{
  "num_hidden_layers": 10,
  "experts_per_token": 4,
  "moe_layers": [1, 2, 3, 4, 5, 6, 7, 8, 9],
  "num_attention_heads": 6,
  "norm_eps": 1e-05,
  "tie_word_embeddings": false,
  "init_std_qkv": 0.0318,
  "final_lr_fraction": 0.05,
  "z_loss": 1e-05
}
Below are experts of layer 7 (counted from 0) of a mixture-of-experts language model. Rows are named router (the router's row for the expert), gate (a neuron's input weights, with its number), up (a neuron's input weights, with its number) and show model dimensions 0-191. Each number is 50 + 15 x the weight over its row's rms, rounded and kept within 0 to 99.
Before each expert's rows: "mostly gets" lists some tokens that are sent to it at least half of the time. This comes from a sample of Wikipedia text that the model never trained on.

# expert 6
mostly gets: " him", " they", " They", " them", " children", " members"
router:05 54 52 66 48 38 55 36 48 51 36 55 25 56 46 39 41 48 61 44 89 41 73 54 28 55 18 65 44 73 58 41 44 60 47 52 41 77 62 34 58 24 37 55 73 53 36 57 36 51 56 54 45 53 31 55 55 68 51 59 57 40 70 30 37 63 45 56 82 35 62 50 43 68 53 70 70 21 65 54 46 50 68 06 74 38 69 44 40 61 33 55 33 31 40 38 25 41 32 41 67 70 55 83 60 37 50 50 22 46 57 39 48 39 47 57 32 43 72 42 54 33 48 59 41 43 53 59 57 45 61 61 77 65 45 47 45 50 72 44 49 65 30 45 57 32 61 37 49 36 44 99 34 45 36 66 45 47 33 38 60 99 64 41 45 52 26 37 67 66 57 46 50 45 12 55 57 32 52 55 71 57 43 59 55 51 33 58 46 46 41 38
gate0:86 45 30 48 43 57 66 38 50 61 71 28 39 36 39 45 56 24 56 29 18 95 39 58 66 45 70 98 66 56 49 40 25 42 35 15 46 32 28 24 48 47 51 20 46 36 65 56 63 75 58 53 49 60 58 69 37 23 54 61 52 47 44 56 52 82 49 54 62 50 26 67 25 41 47 61 31 36 59 62 38 45 48 50 43 65 59 51 51 72 39 40 51 67 44 52 48 57 26 67 44 37 48 48 59 46 52 71 18 51 37 44 68 68 62 67 37 57 48 77 65 31 56 61 53 46 66 36 26 39 48 55 18 46 43 32 65 31 70 72 61 42 62 82 28 37 50 62 48 51 56 56 65 46 53 82 59 41 34 22 65 32 57 50 47 40 53 39 47 57 66 66 82 48 69 52 55 35 68 59 46 38 41 33 53 52 43 46 65 46 37 39
up0:40 59 29 40 32 43 75 49 45 60 55 59 46 53 26 40 40 56 43 44 36 73 31 62 45 58 56 37 68 58 50 69 22 70 44 34 57 58 40 50 52 21 46 40 52 26 36 84 35 43 54 55 52 63 55 56 34 56 53 48 47 44 50 50 37 74 16 53 60 80 50 60 09 24 75 32 29 40 38 46 62 27 51 56 91 95 41 46 34 62 10 49 51 48 63 27 70 32 28 38 35 41 54 58 45 51 63 46 61 32 64 37 49 55 51 59 75 47 68 42 56 68 48 61 39 25 70 45 81 56 70 53 52 51 56 53 53 22 60 69 48 37 66 45 42 46 62 62 36 23 56 45 40 31 48 61 64 63 61 36 54 48 31 59 35 61 66 45 67 43 34 80 66 74 46 65 42 41 70 53 64 77 21 69 51 61 72 53 43 45 55 58

# expert 11
mostly gets: ".", ").", "\".", ".\"", " •", "″W"
router:47 51 56 46 57 57 45 49 57 68 40 68 24 61 44 59 66 57 59 31 29 20 35 34 51 51 58 48 59 43 45 32 44 57 34 43 77 41 33 48 42 67 41 56 78 08 73 45 60 39 59 41 63 51 47 40 62 53 48 41 50 73 80 70 71 30 62 52 70 52 53 24 55 35 39 52 25 37 60 32 73 43 35 55 70 54 67 45 59 51 67 53 64 54 55 46 34 70 50 53 37 28 39 39 51 62 21 44 62 32 58 45 70 53 65 61 89 49 52 39 26 30 49 57 72 29 35 54 49 68 43 63 26 50 27 54 49 57 24 37 55 62 79 44 70 47 53 47 51 63 52 32 47 42 43 27 58 32 68 60 71 54 58 18 54 38 55 31 28 24 28 03 47 77 64 55 76 68 30 45 16 61 32 60 67 45 39 52 57 61 58 46
gate0:41 30 30 64 40 63 34 51 53 77 40 66 54 56 44 39 75 36 50 41 39 38 56 54 25 19 17 41 51 65 71 24 45 36 19 35 67 46 30 62 43 59 34 49 41 29 38 37 50 36 47 49 47 32 56 56 71 53 48 56 46 30 39 51 58 58 79 31 52 73 58 51 72 49 64 68 20 35 40 75 37 48 56 42 16 84 51 22 49 46 35 56 50 70 34 16 36 63 30 68 73 31 62 58 26 65 57 40 48 38 66 30 47 66 52 24 50 52 58 44 45 74 35 47 38 45 55 37 56 62 60 68 55 59 50 20 37 26 49 42 32 51 32 58 37 50 50 61 17 47 25 48 71 36 38 49 60 69 44 33 38 49 59 40 34 39 46 69 37 54 30 63 47 32 43 22 14 48 66 14 43 57 39 45 44 44 52 51 59 51 36 29
up0:45 47 45 80 35 53 33 48 70 49 49 42 75 32 28 74 38 18 45 36 56 62 36 76 39 30 63 27 42 45 53 26 72 57 56 14 38 53 54 35 66 52 34 44 48 48 48 45 38 47 60 47 67 58 63 81 59 43 81 66 74 20 50 08 46 51 64 38 84 69 47 57 47 39 70 59 28 47 51 66 50 36 70 39 46 81 67 33 47 63 49 40 62 52 41 59 44 48 37 45 34 40 84 53 48 20 77 40 45 51 64 49 63 64 23 24 54 68 51 47 38 62 40 34 36 51 46 62 53 56 71 62 42 60 39 30 54 20 33 53 37 55 34 57 44 48 52 33 26 50 38 22 67 43 27 54 50 49 31 39 31 61 37 77 51 49 38 54 46 32 69 54 33 30 48 26 57 68 75 49 37 51 26 31 48 42 28 57 55 60 48 50

# expert 13
mostly gets: " album", " Music", " Stadium", " Film", " song", " Award"
router:11 67 50 62 36 30 64 58 44 83 62 68 34 61 36 55 56 25 54 69 45 55 55 84 40 47 38 52 33 81 64 46 55 57 43 25 57 60 56 54 43 46 29 67 84 66 48 59 54 39 73 59 54 53 60 19 79 58 58 54 68 53 47 51 48 48 33 59 45 34 58 66 34 31 48 49 78 49 63 35 43 13 60 69 56 42 57 72 31 55 34 62 59 63 36 54 23 50 62 52 31 54 41 49 46 50 68 18 43 59 17 48 54 66 51 66 38 65 55 50 44 57 12 57 54 72 41 56 59 45 42 74 67 49 38 25 38 55 74 64 63 48 45 48 71 33 66 45 20 43 35 82 19 45 28 79 53 32 41 68 53 73 34 50 42 65 47 46 59 42 25 77 26 49 34 77 46 43 43 47 46 47 42 52 53 69 44 43 60 53 39 42
gate0:71 23 73 40 77 48 33 67 40 53 49 38 49 59 31 63 65 43 59 48 47 35 28 33 44 60 62 42 59 26 48 65 59 49 68 41 45 59 49 65 49 47 34 50 56 71 65 34 63 46 31 22 52 30 41 48 69 65 24 25 71 41 81 46 36 62 84 48 45 37 40 67 37 40 69 66 54 26 79 42 33 51 26 37 45 41 60 56 47 67 32 44 49 31 66 31 45 56 58 63 74 70 63 65 63 44 43 45 56 49 45 80 41 09 73 64 55 55 77 59 81 58 71 45 61 67 51 45 41 50 65 38 43 52 53 68 62 71 48 53 46 34 22 32 76 57 54 62 61 47 34 50 44 41 51 54 53 59 59 45 59 56 46 41 49 50 22 10 48 72 40 24 50 46 51 83 39 76 54 49 58 54 48 51 48 67 58 45 71 38 61 97
up0:77 51 38 37 27 50 66 56 49 58 51 41 57 24 43 36 50 45 54 41 19 70 68 51 53 40 33 57 60 71 61 45 49 32 77 61 41 81 47 21 40 51 44 21 41 56 49 41 49 71 47 93 34 71 49 40 51 47 57 65 54 67 38 38 71 35 30 35 43 66 33 50 87 39 52 73 61 59 24 29 52 50 38 32 55 60 37 42 49 54 76 45 76 61 34 36 48 34 75 51 49 78 41 36 43 66 46 48 65 29 43 73 50 45 44 57 19 33 46 60 28 39 29 71 48 89 67 47 64 45 32 68 31 41 46 61 34 46 61 51 49 75 47 60 54 52 47 49 61 77 51 33 15 52 48 57 45 65 65 53 54 58 76 33 55 56 57 72 38 34 37 24 41 22 51 22 67 44 55 57 54 57 45 55 60 47 46 74 44 66 79 33

# expert 8
mostly gets: " season", " years", " life", " series", " area", " List"
router:09 42 66 49 30 58 62 46 44 73 45 54 59 39 39 44 54 49 40 61 78 55 40 86 37 67 51 63 56 61 64 61 52 97 30 54 70 63 70 25 54 56 59 40 99 55 51 73 56 46 50 53 41 56 42 36 31 50 56 64 43 54 71 06 45 45 41 65 10 45 42 60 58 64 48 64 70 08 58 50 58 51 66 40 61 41 79 37 36 65 48 39 34 53 45 44 08 41 44 47 37 54 41 80 63 35 52 38 32 45 24 49 65 60 52 54 29 53 78 51 48 24 52 51 50 53 56 44 50 53 37 63 51 71 41 44 45 50 50 54 51 64 40 55 45 32 56 52 39 47 48 94 36 38 33 49 36 61 54 39 45 93 59 35 34 54 37 50 76 64 50 60 61 47 61 62 38 41 49 42 67 62 32 37 56 48 37 53 53 41 37 41
gate0:32 69 60 48 57 35 46 23 25 72 43 63 69 72 34 31 50 52 41 60 17 32 56 33 42 35 53 24 60 38 34 51 48 40 16 52 48 52 55 41 39 63 61 49 24 56 21 48 49 43 38 31 75 30 35 32 70 49 47 49 62 32 61 44 40 48 45 40 46 27 63 65 92 56 55 62 47 64 22 76 57 37 33 56 45 60 13 75 65 56 86 39 43 45 56 65 46 62 50 22 40 58 45 27 56 40 46 47 45 76 40 36 75 08 79 62 76 20 41 34 37 57 40 60 60 55 47 64 29 36 44 68 55 53 68 40 60 46 52 55 55 34 37 56 49 37 45 62 46 53 31 27 64 46 36 51 68 48 68 71 37 49 22 32 69 48 50 38 61 39 81 50 61 52 46 55 51 53 39 57 36 43 36 37 45 65 33 41 49 69 31 38
up0:52 74 67 41 57 79 68 48 27 50 24 42 47 64 37 52 64 40 40 66 38 26 75 40 49 47 57 50 25 25 35 38 49 17 30 69 10 37 33 44 62 57 60 07 31 51 24 41 73 93 37 33 37 24 60 60 68 50 57 88 45 62 69 47 33 23 66 57 24 37 40 36 76 42 29 31 34 40 56 72 72 41 42 55 46 35 58 57 46 60 67 68 58 41 60 41 83 58 56 65 49 51 49 68 59 49 42 30 34 56 63 54 49 47 56 45 43 68 48 44 35 54 50 70 88 61 59 41 41 43 25 43 52 52 70 51 54 42 61 70 38 54 33 52 54 42 59 49 31 26 56 49 63 26 53 52 43 45 36 55 36 59 64 50 51 58 37 32 41 61 64 56 26 58 71 55 52 22 37 42 56 36 49 24 38 55 36 47 38 47 60 54

# expert 36
mostly gets: "=", "===", "====", "|", "==", ";\n"
router:84 44 35 39 70 68 53 34 19 60 48 52 49 19 52 29 56 65 54 64 41 58 25 43 41 44 20 25 40 38 24 59 41 41 56 34 60 55 42 51 57 53 24 45 75 33 77 47 72 52 65 34 42 54 43 48 39 60 43 55 49 49 63 60 65 32 73 59 59 88 76 36 56 29 52 45 22 30 55 73 71 43 61 55 54 39 61 58 65 56 65 42 68 63 49 48 53 33 50 62 37 07 52 59 31 35 31 44 71 33 70 41 50 75 67 73 65 65 44 52 53 37 65 40 62 45 57 19 58 38 60 29 38 80 32 52 47 46 25 56 44 41 77 74 53 87 70 48 53 49 36 44 45 48 54 37 66 43 59 41 58 54 55 55 54 29 47 66 38 40 43 42 58 64 44 53 71 66 42 47 31 52 74 32 68 44 80 67 58 66 81 59
gate0:46 65 48 53 79 57 17 54 51 36 49 52 31 72 55 49 59 51 51 30 23 50 64 27 33 44 43 55 79 79 49 40 63 36 41 64 63 42 58 53 41 48 18 59 71 45 27 44 39 29 39 63 64 53 46 33 38 47 56 51 43 40 58 43 35 43 66 47 42 35 32 53 37 47 45 65 70 51 45 25 48 51 59 33 27 64 69 65 21 72 56 31 47 74 51 42 62 49 69 78 53 24 55 49 40 39 66 52 31 58 23 42 34 42 42 36 49 45 47 76 70 65 73 69 37 66 74 36 53 51 64 58 28 30 41 50 48 86 34 62 50 61 26 41 83 78 49 75 26 40 71 73 58 69 34 71 44 47 43 41 50 44 70 41 43 71 45 31 48 41 72 84 53 62 42 81 56 51 40 38 80 46 44 33 55 50 62 54 45 75 74 59
up0:58 64 47 52 42 44 54 41 65 54 72 39 72 50 51 69 64 44 70 65 42 13 26 46 59 28 47 59 65 56 46 40 38 47 27 50 63 55 70 63 50 60 64 39 63 57 26 34 65 62 34 51 85 78 51 73 78 48 36 30 50 49 85 36 47 61 79 80 69 62 26 55 46 48 40 89 47 46 34 44 64 50 45 27 41 53 55 47 48 68 45 50 52 65 80 55 60 59 41 55 38 48 48 69 62 39 75 40 41 42 42 33 67 40 44 42 52 58 69 41 67 66 51 38 44 63 33 25 55 59 53 45 47 52 15 40 29 56 64 65 50 52 41 42 54 55 50 67 20 54 24 48 34 59 64 35 08 34 25 45 60 52 36 39 33 55 28 38 46 36 36 48 48 39 10 85 49 51 33 18 52 38 57 50 47 54 38 39 37 76 39 72